config.toml
n_layer = 10
n_experts = 24
experts_per_token = 2
router_score = "sigmoid"
normalize_top_k = true
routed_scale = 1.5
balance_bias = true
init_std_router = 0.00625
vocab_size = 30568
norm = "layernorm"
beta1 = 0.95
beta2 = 0.98
seq_len = 1024
train_tokens = 323800000
steps = 4907
Below are experts of layer 2 (counted from 0) of a mixture-of-experts language model. Rows are named router (the router's row for the expert), up (a neuron's input weights, with its number) and show model dimensions 0-255. Each number is 128 + 32 x the weight over its row's rms, rounded and kept within 0 to 255. Numbers have three digits each.
Before each expert's rows: "mostly gets" lists some tokens that are sent to it at least half of the time. This comes from a sample of Wikipedia text that the model never trained on.

# expert 23
mostly gets: "|", "==", "==See", "==History==", "====", "==C"
router:131140114061103151149213056099138126182109049081053097163095134088128144167137136144125187153079166179192118168122137117106045135114056172107112119165132139117102129141131108156127103174182062111148104092145110134109141091053160128113131124094085108150141093118085103112074124085117140110126122137046101104118090135153145067093127158132122127160123133113174147090172184137158085105120129186116085098110124130112144132150154121143148128127181108169131163130207085143115081165168186096081139133076126116149101187124055177148093127128142168107142121140144148147091183172153083134144129120123121097125144147127143177099148108094154134126130145093140145205166152118133073121133159160173100135190092152104124107167180187128143099124135142106093091110136118179112093165106138
up6:172133150142091135124132187151160157122156115167093105146096119108117091166133115118153068155205131171201132103107069101155136089117112141000164154161076169121103098145124150158093141150144085115115110131141138158145139088085114128120127129150146104100110088108086127088077102157083118148121113124146145121115120113163119181077101113109117154152177142096195117112111112175130090175111136128132158153126053121171168121106119103055108162133077099194135157139115149129126151160137183127137125166132078128168106139144127135136148096121104072149077114131139188184168133154191120096174087148146037116085129184082057133092111089118160058194136170106144153146173132162148098157108135104112112126085164182064122169129068181133123155103092113110120111134097135135142083123154165
up7:121144166078152158164123169119181146123125145233132139127163127159156142114067133134147109109179094119075137071114105107108166175030124187108156153143114096092191142142191109105113139198114144112155118130137101126131139157156120084174067174114085178149110112118158099139129123079140163132151133120141137096104133137132152086179083112145119095118156138109091180102091065126144163113105156136129165063170106112147116118117116174080200172189146117055107053136172166119136129141093120181119126103094110112132153133127127093149125213112151146109112164133131138142152120098140134150099154130118134131098133153136119184208153095187137082141083175140145123160147100171128130149167121142145109147110087111148108139096125108199091120134094089112089160128083108052054127055076127
up8:140158137097095175180183113144079139034094144166119064089192190173160176141159078180081120120108120099155150118094124171104162120151104129117125186098157157148156115123120075116130183097103096172098102090142091116180087125144104129116096128107145133129171181111147161118103111059126158134147079136140163125077117171152125080060090177167137172123082132114129172142095103117149070147162105163145138088132171126152141131111122140175124095151145087118111154124105135072194107172181189114129108177101136166154130121135193090224168141163116116117103131066101105168149194127124091142104089104142093150129096196145107179117092138152168152141127144086121112147108087089141094131162144110084111082135141124150094126155140154145150153116090139109109120082112086143158133057070111
up9:102159104115084159191139070126168140157081123159105068101124190124108074115149131198140148162087105095141071153148211171128141080118131124146164105107142114089147149161141114133155154138091132153121116105083076141181139169142093129195142099067166156061108119114093125144162164129111094070127117167117134063161046136153121121139134127169112159058108112109086111132142128152167091125161139113146131159136186129145136119174130142079166150187157100106067093133138129184132130153155072145115140166112161137151179171061144168144136174161096047129116140077118119138053125119091142159117139091158098094104112137138098141164114129126218132110086137115070110163112074137151132177095176187103089143067130116122143111156126137137115116127110166129141182146130080126157180132133192
up10:095162136140136180123107168111131124146162122230086162195171176110142099154102120089110141110149125098142186110136131107152147165122137077092166168171147096132177086077149147170098115168112151167100046177173122167129128151132123137134115149106144086116086054136185068080125138124098107127159113162157154132090111160076080129098106103157216110128167137101135150133148116139133135091104100162129121129146100138141152131150147165073140155128091110039134103109071150147093165118060103191177170125102083109139134159105147114125183116155109097155154123132135115122140136104141106124083153081114136082121102202146136095120134154075162064122124203132152087083126134138125082114163178202122133124080111138167166143143151051155160117138085126097121100167104076076188106119120120
up11:147109138094127161090169143165086109128143127086140143065185050195118117130096102104137156109121141202192139195109124156176134187082111109139096173122105144158125099148088122127152109122076146163117112138093133114145162165143181136131145079172106186152169145122132206124117130172103101130123112165101162193177149106180159247109087165125177092167078068147156159218105111129097193120111156109125111135112083069078101094150115133166098139066148158124133155146087113084152107111151080137137153140109140145076113109136109119131120144106138160116074131142170095122177138158123158116116125126086145123150158112113090119193131133081176155118164161137115149078125200097110117140172150106166145123121090115144136131132089203101125135103102190116143150138104134135137123130143048
up12:073143129129130093127173103108146139125159090192081069144084226150134129124095086130107100162101141104109123097113161120167160177152153108130165094083157116127163058157102150171112183200156131158130145165124063113124127063104099106126140136159117064132136074123156079145154109094064130058135159151154128181086118146111120135127114110094205083158148124153110138080174165149092143145141144132148124031078125161155201138108124135077138127120082107076135142156115105146119159121142102104198171112176113114162136081114157106095194119088112103117176171095150142152145131118093121173122165188156118168120176181116148104097110137164116106092078136118181113154115142103084148142148125114102139102106123110100102138176160146115120100141116134181083116128128078072147103183052153
up13:071097132124140189134148109138145048175120162131078136160140135149130165129114104085094085142138147133115127109114168104079110182134087144094133106105086107149158131108133147125091168195127093125132185094140096107137100144176186147184117191131208083183143159142141126155163125131161159153149150144115124157092128186115107130139129130132171154071127085150095115161170101160140126196170101124067122080100086114132128136188165106122139075127121085128091118126149117162104132158144147148131112093149088156118198130127171091129177129063095105097201097143084129134134132134084103134111114110161075120154089087145161141110145099136080160113172088155185132171094073095108127164085169145051169138049073093172116151086176091150104130095080139098208204128126106115115123140128129
up14:105114134110112115133197120128145138127159119140060107133122146129155144076135226210159192146128125153163072140084105137141160117113141140141090102102079163105121043130129064111128237129164135126098110117119147101126092110133145143091093144128135123103120149117102158072110124105096135110147103140137197114157175162132155101094076186152194090118156111166132149113135108149133129099163162101142167120153084086150158179138159142104161130130140126144183109163198182168142148217093149176117163120144107138116141127135189159175147133100149088118138110185155150163115131139125089166130163150181155134146125158134101165123015131105183080117134118072102117106170126108101083128168152123146144117109151128083188116223147141150147137093101116116143105117075133115154135172066108
up15:135159084113107126228138107114120143169166125169096136131079092149202093155177183168185113137151089131113095108078064113128131148135150109114153204175102141103123122134173148105144128170095087130123052080105173120132149140088091078126075140095129148113128130127133086112124152130104094124087132144067129154137105105180162189131114135128129152108080091094103134090166122109066162106117136113168136142150141124108110126152119151071102168134105111113154148123073135116102090149121110173221119141131069123172107084067131154120125100075153096178134165107223098200161101143106120153148111139172123099112139141117133124108145131126160046176131182120130105093147149107134129148125121178108099066143163120145124130147175140158157173100170119095113124111117079127136050149079229
up16:090096123074074148150159147128041074147109105141106088146154193151204157099130115164060131117140147127121144116007125124085190126136169084163102092151102162118101132105150102172111152141103093095131121098161110114171098135133152164141033173136117122069170118115137148136152182122122127152135172162137215162060130159128154105159146177110150088141142119168122155095116076098105140123070192094139133112110126072133108148145166135143163092089142128103112073107137150150163115187093146152056163078121108089198114164146114132150168127050153087086138125106138121178111116094139104152130127099141145095116090141093092157169105112131156135123093152126187128106155121133164069106128164081136171083065074125164130134158098159109141148110134130124112144141134147189145115130142097
up17:123071163128132098144127195163110074149075162151109080124175132126114081142131141073181155143150115133146157127126119128063139138147119108075000178161093144115107134183104152185155124125089099125115111179160166162132126106081108135119147162183175117128114140099098154153116108117144102157149133098115106186074155123131094129082125169097106128113090090171161155117181136192138138134135201109132193096108079119137103139164147146174105150122149094069115120131156163085118070143121148158172109167142060161155157150152143111157112157167112126137131131099098049131107135105136127135096061162163166123158075114058083169117166174136128151098095126101183165173112140113108131144124105105134171104142135122129106150147058139113164169107117068142081106155146128174140036174142136
up18:160109119132123109161130129128080166113114196177099121113111123130113147161075127200167098060201108104113144166150092121144105125126168102178027183146133156120145071126179158127120124165139117099115146111180173160111168140118092111078086203176109123164138070129132091141093135170084082156131095169099145144103161122119118154120160099123104119085148134134101154149127158119064176139161168099160133163186148099122075152119126173149156134089097201115134098164173104151121064105140132110132154140129136151162169143140108115091127102137121073148123089122093159125155109155166159092058144128123077175159100200084116132176167137111162134141169104154127140111148162129097129063129147085104105059137134127180095202092192113138154173133106173105157052137113143126168065105125135
up19:129115120037150183139142096185131128114126101092173092067111077097161149141124205171169164173146175149146100106089070160100148163163090096130121177095145131136124161161148146152141110155124064069128118041170093093174125129151137132134153096150178102074120141105064191066139147085146091167165153139135169127105123114182201153144138145109099124122126127136124106146083089104068112169174146066182183130143116081124150112121120104141099127113125115098138154157087136092196128137136136142102103117143053120086099139170154124160152176079142128128118131086121120123136129038117130097147110160109178120087175133112123141135101129067167112168077130134133106122143150096133152102104173109143156124149139155083150073126145113067189179139116146159136158175115194169103120072119135
up20:127119125127095171116173161133095161139168098138170142135126148127143132130165163124145191070137091106104095061120148105131125090091115084041085110108106120089169087125167120166134172131118091135115112118147158096176118104180113168141106065160177119121116142093185106146133208163157128115121138164097171189171148135141063122071112141107153070141082062133169102128146114115096142077159106145161132120076071134149134143106088134117140159149165063066113057103119117146152099135160119079120146201110062068135138192118145128194136154108100064151180148093148127198112121126168106131134124109164162103087073112088109140167169090107178134136119145158130181103128151143148113135136198071137132134138103081147121172106060140133154170122166147097116139161113057147141106134114101
up21:156146124128087127147129124155124113172112143112070162100105080091177077092072154127098136104179147150120155163122133169185124090083081084170159143142073195116133109117135120159190114117115092134147174068116113123138149109085102083145096108180135115108104174119185151142027113124089097161129126100111099108078123112108134183137072152100177088109105127100137183118103139136088131149066124109126131180164048134120098194154136140188129077056144158125108088124087115088117164121076131148158154108155168161090120132151126110177157156080122112162096095154101107106140127089149094174103108124112144095169159122104111153185143149116093127177130066174139156078165114121159115113168192081110106152161128129098176113160106155087159089143144076162210157116084150133164086129158154
up22:120158188113135112199183090181131121153105099118169101078106161120167120083066152094133129066068084116122118170105156138160104161174110104114084163129152097111119140145115071174118114144149137132137100113089220123100160142071137133072137121071174148127139077117120116114082110165119228093087125082097119102107123150149138197117091115171123121082171111110090170111191192175128085140139181134158095082148115113189123157170138149129147097116044096141196135164167147155131114114143100122143154131123149118113138134093125164122177131094127062142148106173091171106103109115119090130138081131166130148158143130183170106155109143113120175111108104091086115135133185126091162060095146092128093143079090125128194189132101112145101142118130116094138107134134111056098142158180157
up23:057127178114044156111135121093133118151159112096159127162141137098129121119133142106115112150182077183158163111140148151175102092123144153098099195146105118164135014195130100193051109098109185070119165124152139161129107058137155183135142139192197099101139039121174134156142104127139148074161150147182142117072161177121067107137140136140173111132127140148121153089102174231144076124141085172086112132141100127127138134162204097116115103108142147126134132106123131127157123129145112112128109099100104080125111186168121138145132120116118144141162138152155130094154117150147091151045139113107094092110100138152147132203077140121112084130124148138151112118128207112126105107157116146139092079125137186124165136097136145081149121090134101078100141088107149120118090165098073
up24:113150110080082102120139121116129148100219136120138092132150153092113112076175122169098085150091068147167190149089093124154115065128120098124129207172140111135087051078132093171082118142120117123113133145109189126117188180096116144068130111126150182137116094172124096096156142113067179160136143169097137156119130128105132215133146144130183100129096149136099126098200179128160096070117170162150073056140165148132075116166166100104174052114107177192109145136184145129132094116141166184130126143180112106119111121107107091150137132125099092150142163180117114125147127150147165124131149152136130117153121130067103141095066137146147130133125135098148099162146120129120104079177125180174211123145082160102112120137100095144111161076167109090102080120060160134125084125146128
up25:150160151112084095126162124107033097120090098110089143134115107192080092140125103155153188134156143115115117152122077106108127143112049120147158114112125193064149084161141078111150132128169111135134160149114132125165172184036119143142125130096139100129091048105106140132170190109103088140136099142096117171109136117118179105114112118140102110177121138115153170084133182130110118141090164072129157214161103117161125136116054123159097124160131145139114147083171121101140131114090147101111148174161132104120070153116129164156124101148088132138107117118171069122155165123131158095165151151130126117236136136097119148227133063045090150120103139082103168113117171126167121114174104061175114125161108157112110067143107152150123119131102139111131054121081146120080179142141146
up26:101070110061131128116150155136173119156153131133129079140122154104144152079070169111127175072115111165119146180066084139110129195151106116103097094151073139116113105127189111142113170090085118146062074105121167119180106113114174168117026167143116111131123117087132166111115146125066121136119142181137188166059170175142191096145111171108150132157135127155105128119154119120089083097132135135151143081125136108125182163178144139133149099092137080129146098096125207221158093193135124171150104130124097149169110131194140117154231164115149101070145162135156132165112140077133110116153129118178133078138171128103098212158090092106144111121118154089109167153143112150140116144153158139143171123173121105166117107160122166127106158089140125098184081120112132095134163110103124
up27:170114139133098106125142166106051173090170186158083122176082135149100136097165145140081097110133134088135138093121126114122093157097099186113127166117090148085185118144145126124123162084169097147087108126112141118139104153088096097133115098122129112160144177104139120110145140157077149141126099086062110139156227202111119087075099113128083098159091125086128134072159091095120082095126158058077166130107152112136156130062143080068136149122137089150172148099129159185114084162121168144102176106139105048131121096105176139126126138145105100172169125174135187224140135124086104141174127134167123097160097136091137142171159118071164126135116122127159097068141165134165121113080131094140118139153089169118153082143055192142173108073131135103138096133114079158084131103091174
up28:087131114107098126168202158134147080155126112114099114139146124131144158069091122108141221110143177179146154160068116130085082145107101136101073126125126163080144099109151145158132156113109115139100126124103156107141136104142158173120032144166121159074100145140112111086110145085082166147116098119115190190120177215181123161126066201063149074131137077183142178108143128143124131095143128118149128049111128072096137160086140086157132140115121105141056122126101149145124099152118086154117144127078115094163181132147183150141198108114156080153131135074156138130143136087103131172177173133152134077146155158102106100139107114138144126158125128085132163109119130111162068099200169148104150083079130161170158123102059104087167143068118116133112172150103122115162080144097119
up29:128152118097089118140129108101106107071088141177109098161127142109140189122115161125128095071153187134147101092098006122148085100176121173193088195174113090132155081042153129132119147106142091143112152130120178126139113144146154101116108086169138160153118100143099132121133110084057182140131144101184132090167124212126135213122120134090093143128135072102103158140122164184132086130166175090144062064171139138161130121127152204109173090125123100146124133104114126145102134145120178098112142155126133144134120150117149036098159090148144079175143143133085160095174092158147139118075149043163106154156131138105121127189131113112111182125099094143132164132112167061108108098114113079138125084105098154175173163118129125163110132094139163151175095123144109152159139131130129
up30:131072101094104144096129086158143165106091103194097138062178147099133096120129142171159103134145139170187161104055095109078173076145118153148067110138068117081110072139134131099147138128104114112122128099172146105138140128093151163110135167118124119080115148089094224090115147051126136146130119171147140144157179162149166117103091176122176103187118108116129147095123160102147155077144106079109118186113127068145106127164196167155168027118077113178142134086067164129131119126122133158117159150107133205164171102118173164178135121147144060144137168096189170140135136087161116118142114078118142108158135113081130202153162141111119107144129112088117136148161135059137104107112141114122126099094161137139095139111143133153192126116161122138141161132061127075156108086114067
up31:100076167043134142195151135146093081130175085121143071141144120135124113165122077083075172125100248171129105128101141111086119117128100146098112069166104129099143165171107139168144136098132108123139050133066091135218126133115146151124102131119129142131147066113095177108063116090081111107163083151146110138120112116207146141141099105080120128070101068136158153156133116180113110115154153109106078068066098130125170088119169172105117097133118127116150156138158108078146093132097146158115226193148120149134190087102123074144147129121069160067118149102158128136156138123171132133112137156112127152144156072154136147167086155085115138171129139135108116150155152132100096128128147104067101097118106151144150169160097123112094078104154164092129143141150207140133114140163151
up32:141130093128138129117151198120087120111083147085133044157112087141074129102129220093107206088167116124127169111114137169114117145160056136101086116128139120096103119119112090162157133160123116137112154092124159105145189162177111097099117141130165116112167090130099088059141124102121120110154156101121147090063088110139120126164127162068108131124142129141157172154126104175050104141150135144203154152201154083110111216063115124129102095119147125128072145171156092082159133169090185109114116156142153148179129177176116122080125155112185110113103116103159092113148126092172083152181112166085202177160152137122156114114072122164148145138131151077136143160110117140149092117145191053140128137123110105108138149166104129090153142130128110170096105186144160156100098112109051
up33:064106134034109193240123088157100129132047086168162079130090186131130102164167083127128199107126126126138181170126172153113144135118163171093126124134111177085127131112174139117121145106080091129138098139115132144127080114080179110106106078095112158115138134119086137139073136129144121121124129135126122107124096100143099061143139158144179134066058115117112170160141135161152074125184115079092098067107168114125139123129165146166117056171153115112143131145065107099165132175090158129127255110091140130161127129107148102128127136120100160135153183088154095124144140126096118166121137127171099124142153143157116196150136133174142168180119125132141093172106114095131063131127135201092102111167150188133140103122159123132154121112134124135182140107161109125128096164166164
up34:135061153099148177122162113099056066144136119093156063157126093188083178183148157155176124150162149112143165152130162122129101145098147116095073137132153175115097117173156160156131126110017127108086129151124192077140110148184118124133129113131169121127128121151148146141159119197134208078164174154100190142188183128121131143175155112144156084116153121149105128155153131063154123154130141088098136158087103077092130090098109124165115142163120112102170139145074101159199107107194158088122140140152072099170149180140112078118139105081154111137116137133132092137126143105118167068140109163094164135142069122073140083183107127112126150160127115158100126109049135111084110142097117118125164099124127115096063156126148081125153171099130204159109170198122117147158124100131121
up35:154066179063110110156182104094037155101068115115216140110118092111056117196138131138165131082161102134117133160098150141179098125121098099133121180098079100104104079168161150200130128149178057082126140080148182169142072132131105107151117114104166139096109135093145146110119162103135115157126165095132142161033177161165113145111108097142080107142105114163095141140132189147130118104134130089128151144115078113105164131081148084121153105127107117087117173166101093154157118135131204091152180140172101125135144146142136100136178087043116075123140139144114137134173117098151126098194102136103152128148133200132108120213161071130108174143106088094097102115131097129126121132099137125119127146092134147138142101112131130163176112103139165167079133174164159123091053150139157
up36:136095108113127172161170140139190131138165108086114143134124164067162134084153126135153159127081159114154149123108115120217146121092103071138051124083105123146221126164143099148155150139128113131137153149127149040138149089043114157120130098165098102149120115079120133148162154078166170116137105140116130148035169155118098087116123143085157106112075103191127176117161142132140101087132089107176151109071159133155155166153134124155099122083152133110058096111155137130142140113113062125172123089163154168095128169168167128146117137135144067109077152113101090117140108135084127132104086118214111097122103111120121200139158123137147156086074081147157228186153176122112156099126155068114176116119068130114165125135094109133101129124119077071129072128102130135143158109102102
up37:101122086157156174155150106182151145101094167164153116111163121131151142133112156141122166115195085116115167180119102156174171155065156145093102106197194206084173163135098160112095160124032127108099081128141107146141114120124122143105121144145151107069161136145112163109094062127108146086129071154098128133136135121100168101147176210145117109055087115143128161128089134088079112145117132139162068140169186149150168177096161180148138076107094130101105092085135078067116130152084149114140175099105138106098163140154122085160150059105161110133170118142183136103114081086109139103147146144115157146104123166123085204138130141142139145158129149110148158134093089155127073132180132132121147172145128092084148172069088068105166172139098125171087148132116171151151187166146126
up38:134073070080046129221126106151086159144134077110102104163065122135078121166133087080115180096105207146124113113110112133132158124136095192072067090154071136131128118161118119189135129156132079214157093100083072140154121112111129117167099127098126122139113099122138097110105124138139072095150134127126091121150126130176139108072117132107111128126132105093087127136119140184151129136128184130098109094076109140152164110103100145152210052115159139169146135178123123184123124112067172145118179161151095150127181118154117128143168126146102153165102110101100137163198131105121127147149141141144093168158129075132160156154155155122087104140153109118124110126111150145168096121100235104069088117115072169182128158152136112131112095109169219145125167152126173102094110083148136
up39:112106131147091107131146121124125123113078129152124067129107153088162087039174103181197156060115148172115128160152140125141123169139097084105072110117152173089096019165117068128092162100122139152101110150132143145210121163115084175103111102183141176141145156072120141133174119123120109133149143137109158146154139124105162167114085120165099140158097150132150145090142134138083108108115159101134126141170166083123132170097152099122107141123130140113064171112141124091139092169078133175080113113137164141193091093164121156108126149082163123155136120023126112125077091105136132134070132163138124079174114145219079131117041067082150080128129132133168110165104126117135152155106106149128066143154163157099173112124090154097206098109093181146104110144120117135115099125076124
up40:079102119100088105132187111108180157127156083107120141135151142122094102086132136121161118154201127110151155074132133130105108121069111088111124200137092123140185146159119108161108108163109093071114158150124149092142203075113113192162159136150164139121067090119138120117117097156147150152136115122086122102034142140159167103105124144166116128087111128127134145133212149142186128139133114129081168131130082111086165142188098102178139109110117125123079129119103150147167117121118162118143131121046116155098115206126125122195123136188128149155045085179146103121187134157102137120098172082170046099179065219143126144147130092167145102165135141126154171149145171123117117130120171097124109087093120127110182193144058189120115128106175133081118108087120141112148100176110135
up41:134092149075108142153176110096107097108157136155168110151176135115142126110112179130128135089090141197156115134085117086089121146111134114083149138131106123111125100132141057113096216209123129132082128106129122059170196136104159148103093126105121104100120116113138129074109113133150150163132123141169159163128185154143125141109098174096147119136130122178143138067119153146103092057157168124118139073125113141151176180134151170100155123118130084103062122120105114183154140198151143143140122160115120092156118121156124165145169133112130126111170175137182171161132138122114131184151162147189117099157091122130087200166084105100108115195118151108105131115128118116241000089142177121117104101062107139133152137164141138079192130045165125116147122152068153108087135133104124
up42:099126121085078166117162152172094096119152139134122144121135192117163126061136160141127122091134135132098128117089089120125119165122077105096074140100095104142151103133172108123071178181075110152068097096129153061138080124134147193126018128164132129130168138136145139133091131119076144136166128171111170111102125166164155167121091192125121104145160093142131184139108132135040144093173135145156080101184109085123175213134137121112199127132164116135108076118185122146153060117130122121190120134106096113147190096156162135161163119135133083102162157117133180179154093120099044138139134140142170106184156110131090184189061085139125118152095087098116152076131121123127066121158154087104129113137120154138127090121098131111156137086110130119127120106056128155079089095134085
up43:109150142141079092120170136147095122112163118129100133149118166129116129069158124155170138058140134122080165118159138124099151149156150138150052186203150107092123142135135071181041151091099167090093120054112134115132110142130084103125103147122191133147143143072117100077109162204129161122132100118123110176112147156153203134149049130161148091137141077157072158164166122170103166100107126123147154142137143122100134073125119112108098143126141160121133157171180137141107060150110147122151214131121065145103126139107133113206131089137111124117116139112130096209100159138211124126165088128126162079197071109089122152126076053139102164099104159111157107098084131116136126053165109167157146176106107092190088108174078138131131117116144129145110132133106088108144106100110111
up44:086139143130096098137130111077139114109089097082071174084109139176075097175142161091112098139153123086152162138101199190159098156159061104129131210105098118153118082152162122143147120175086145103149125111190140126150191081158152116127163155133110112077196085153131191068122067129161171099126154118113124147053162125154135118164147149132124134141152153039141146056102158160150057153136089119120139156143115117148128143133103110139106123133147140121193162134176141101116111130197122152145149097088100105188136119171106137111132166121205112124087129156187184107120125131152101125160087136119154088134151206169141154152086229177108154151134113111082123133114112093131129136084133055108126174093160135114115139156164129138100100128097075092133094127117080169150129156123112
up45:110122192158142107141107132201138118144123157139189091125142128074157128088090103138104169120160098112101146116066128187080116132108174194122144108201139141135072105169126088119047093080078102159122059153173143145157168117144157109099110091101147136119068156135145120071126135123103184168179069159155142102116093126099094108122165127171152134107119139149089166084180130098138073097185179173173081079137166111161104152133156171101144135164118071167149121118133125148130127131128141147147084085099031137045103152061140134199154116098084145108130141147097153153122159141097106090165157114127142149125105131097155111155079117150128152104112201153117140152122113159165071111129105129137147082113140120140124146082083096099164121118176111134119094115076106126097068073072143
up46:190133026127117167152163179110056158145100126116173025078140101105097195115148132125128110098179173198104109130136136140070121106151085143143116143149146096118115124134135111107151147087164085168115114150119171128135162143082133104125113183133141122150096084140108109152104144194138169136162129152059148123118143114097130141160128143123113120067111081113137179150124152141074112129175200186160111147218105039113146162114101168104106053151143135161102157135133115166128107090110111124132137179134069181103146143131091133157112144156163118174101102104152121110123110111138120146097101160091110200205145087061110134144100158085139129152084129122139097130205135123151112118112147062177150154119088188151155098147123096149157147136119104126114130092114141172119054131086113
up47:102107122148082132130125131046166071154174125129114162152130110142164146100134163115137158128116146107126111129138110206164166126124148185121141115079162119096089155119107124093142122158164149162085137133112056145141088162170180132184134112124068092081103140128178177119104163135144140093180154146143163146150152104092196063140152149169137171093069141072092133156140084099166174119100066115161091144113090118117094065156087092149097137101178138123126088136094154162113092141179142176122134105068112055145105153128093156144104205143137092139144142141148122089123056154129066160109167043142095065094157123167146161149120153164191126151156120129103123093127116116089105118154137146146121114110062148127081135133157132133089155127164203094198166114108063168135165136112124
up48:125139085105082162173109161128098178139083089115107120117117169178150139120145106140113158114081170063190174209142133141148080158141088162176109178131105133121116143113165085192161117165156134161129106056177095130129107102067172095079110081127114136166154109147110115090078126134155090121100129085128121105025197141162178092133036145134104115126146146134120131131111126148139184155120106080121103088116159121111167109140115096154136171152147137133062097121110107075139115128102198148063244172089153161178146137121133133123129119127130146134084144136109148150035166153147140157171104140123137164156156200154128179123132098115108161097147101121132109125096115127136129078109138143149137132182082129195106127148125168166090075145143123163079112157127117119080126137096134
up49:078136129140101185128144105104172076173145097122126075157139131169211116111151127121130086125096110124116136094085154120126079146135143153071139132087127109132128121073120121139103155125084105142126105134172168127127119098097216158096130147101109165134117123113172118136064183124107139125145124104150128109153168138124104114093099131157102062140105127175121100155123148102123187114116163066117070141098144116131104141139142110095119121158133166102156104105068075180126131149159103176157139153152139069194149131103141110103113142132117145100149204085210183094121154154091107168132113163123085109147099118137091155186134173086227094170132139110144100101134111118160117160142177198128176061159060194103125051070125169116141111090102157176202179115129085146155117155136190
up50:148122103098134119163133112151127057061149131120136128130110136098194141056131185115103089138109139187118154112136142094162112134200092121154151073122115094102142112074166118142134135145154135178113150117072127110116201093063130093148153121159096135176192133125132143137086180165079109199138173089123147116131134115166124192125084131154098144133115068126152111120125143132096159156150166110097071069106077048125166209109167221102125093111100114090129122112146097134128130157126127115122155101118125135196159121105115158102102172058145120122160145081147190183085147129124138156135088130101160137141148125123123136147129099140167132225141158133115190048137091134122140184117147060127072084145081156108136068109146146137166095081146118092165092105150132134122128165129166
up51:082124084098132130146152142127130117145131117145111091114124146100130130105186122153129166093123135137161118161122093143129100098125134111111090153103089140066140134130166110123136233164144095158057100108115151098199116088136136157107071129177169142092154100098073137113139149102030121154134098160113185133124160134133131160106112187081126081157169080143119143121161115150090139078145164080121134145137138109168109165157178142144195126071094089108107091110127178160139079181093108120187179127086061109106169100140182132196155132124112072088114157175160150135134141070175082140117137161180107107123174131105126185185131125081174083183128151088167140137124111080133058141143181091117138108110118198177171129108136134137106161113118069142177120137049154131151149132113104
up52:138158126160095159160103081155143150166126086150136104118139121095111067171076135153155141111151151149115102143097096166193166159108109170122127150124080207103124113204117110144168136071097175094137099149129096115164161104128177143195118123161104134136097124137173125108143158135107101159139155156129108134171093125144091086074143153173182104149123101086126137072089151125121094145115125114091144112106132108144123137133108140119101142097155112057114154103133157147113200160115092127140082161158190076104163144087163151135123105063138114095081147111121156221122180134145118128137216133104133162115117161141132156154157122153142091083134188122166110133072153129150152200123174090052158164102113151173145099130158181144168080044067104092115143062111141105167127089048172
up53:156094083137098102100175191123106196103164100119108073120157137130109111096132167148168127104156181152082127111113064136127174140149077092090084120145102109102131118134107114128108175088140079157148154122098157149092163168087108093121125177097141077119121085135148095139144126187096040142078099149062140143115165123114172159140103153135101144119103100083182130143142132119111084176087159167177140131168095065117142147116121134083169095143168139104114131144133149203112096118121082123125125137135160109126135144155140143122144134100187110113125110126107192229189128112146123234106117143100107122199163158063141125095111084099169136131068155063096128160143170124175132140114193079135111148097113135106207134147056132116135072109133157114102098191116155139148103124117108
up54:118130106117137149124132169101121125136146159123097134184096095054164128097165149169160114147152076113146147162121121096144100189106117100079142204171086181138125073131152114170103122118139112094122099102183137167127096154146120098124092166223209055122145132149145115127128134143154135126176076163119127103115073135129111157103115135093113131088127094137152133038143170168081075129129141142094159078185151121104145115143121115103115156138130104141172136142127165137130081129135195145143114147155112101120112122104125139121124132144121123155107176106185107145123102108131067120160123108098054079065077121083108133111079192119110064114119196161158146080185178151156097154141163189136125149127167192165150184176145182050138113110155125086118106104080082146061082148105150
up55:113097118059063204201129045162125127168103070168177065165103162138152137178094110122105178156146111138114135130124163150112144129124138185102136111134123161114112138192140148160110141141083104161129117111109123161148111076092160153141092104109109187126126123086105101162103144140171140098129131136122124109152085159151135014083152162170167156039113153089120143158090147128126157114169126109100100078103177113134106133129129110155146062128123122114151132125063110141127145198083126145116235095081154129161101155089166109119156158114101146133147154080162115100118151162120107141117130102170096144130164140116124154184088110144122166138141125124191096149083061107168036100113161181077110082110075187104085103125150147123121105113154138131173157119127105126105115145170155
up56:140123127124111138148149145151113113174108137153084027177116122084115142139127089167096112156152194112160166144101147054110135143063132123132135128164146201108133068166133131149066144154115125092111039132130183113119160153096150143102099127133119152140127035148120125104077177119092145137135123110165116165095114139145114116101041118135188071106116182154123155113093126131117139132190151140147181039156148130133182125109188205124172146148144084092096061150183101187150111131119147149118159138145118092158143117118118106105134135087140131117124125139120120172179095137089117149151154136079098163148126119171125126116129090110147121169148193063121127168090149124125148113177124122146166129145074110154187166053182130080213147073095117128124142170120151139120091096105086
up57:048162148109072113117113110146123086088152154139142151104177152170115095126106190123163104175147114156160157143095102082111159134146141120127167106118048144120150161116143128179118138169099105160051100069133099125162107180085079098087131182147099069093106105137121142166087157112129083116178119160151110126112167192164116119134075156137115058154155104176130148119076105098138162158140113083096137091092156115134139094176142130119176126147148126138160082159064132165210128113159156121136180138115111121126213147114161153127159105129100067120131094143127129105170154097116095167139070071072105094139080104083113134182144127099116147190107063089124078131080158085125129125160113111099079136160117139174155062096144179111143104097093122112136196152136123075179106127152117
up58:095111205106048123137180111107148109114111111132175111102131107123123145083142160152178150134126040161138125090130152133153104107138138123141140176150127125148120082101129098132119108103087148142125128121108114141148213142177109200143145107174094146084118116135101205117102103114115073136099215079130191143116180112142166169071118123133117139106119109146162152105170093181096105103119081153115116118174102134108152179115179136170115161143121098124115062128125076147120140183093147116065109125042136077187157130143116128134117182151135094131062118161116122166102072130156102165112074081148095141076097181134084122151137162148148182085132169172098207133117079147088150112094122126161093126139163139096172131161056182142180146080105153122117108167180085137120108139132141
up59:144137161091119129181168131108117137088146115108118131165121151117116093146170144171174142148169133179155152118108171135126156179147098138111099187165111117111091118149119134114089168139087124166097109079163124095115138149104108097113078085138094175084111151138139116093156152096149084100134142104108130157153128122156143092136104133148102157170115116081139134154174123083073110066090113166169165188171109120119151137136125093080118137092160138118140138168077140141090113162113039170133127104127026033117107157106109120124157129122149111091170108051153110209116089108153133166088105121117182103156043111189138146104137061089117077122056140129149130146064176120172132105147152175141104089171177151163187094170131091152218138129121142101090103096132131135149110090088180
up60:155133110060078174173150109141122161147138132136152137142122092149076175093134149189150094145067131071147121114044159049163106177095148132137162110097138136100134133105154129112070149090153091155107080139117151065129118132174127109110121108079111116123199089154119146128076110197106107116088106145103135118080101120118163154111028135129135127135156092105119096185137119094148124134151152094037163128145166120125106093089191138131139112147121123111149109176127103170185082108208125089131128087122145097115133120127144119117123076076092115176127175129152116113118080134061147142242150170145139149141076116092119102108130122084190151165149146087148165131098158154178130138089169169129128114113111093110148113119098196113101144080126158187153179186117106157102144109119143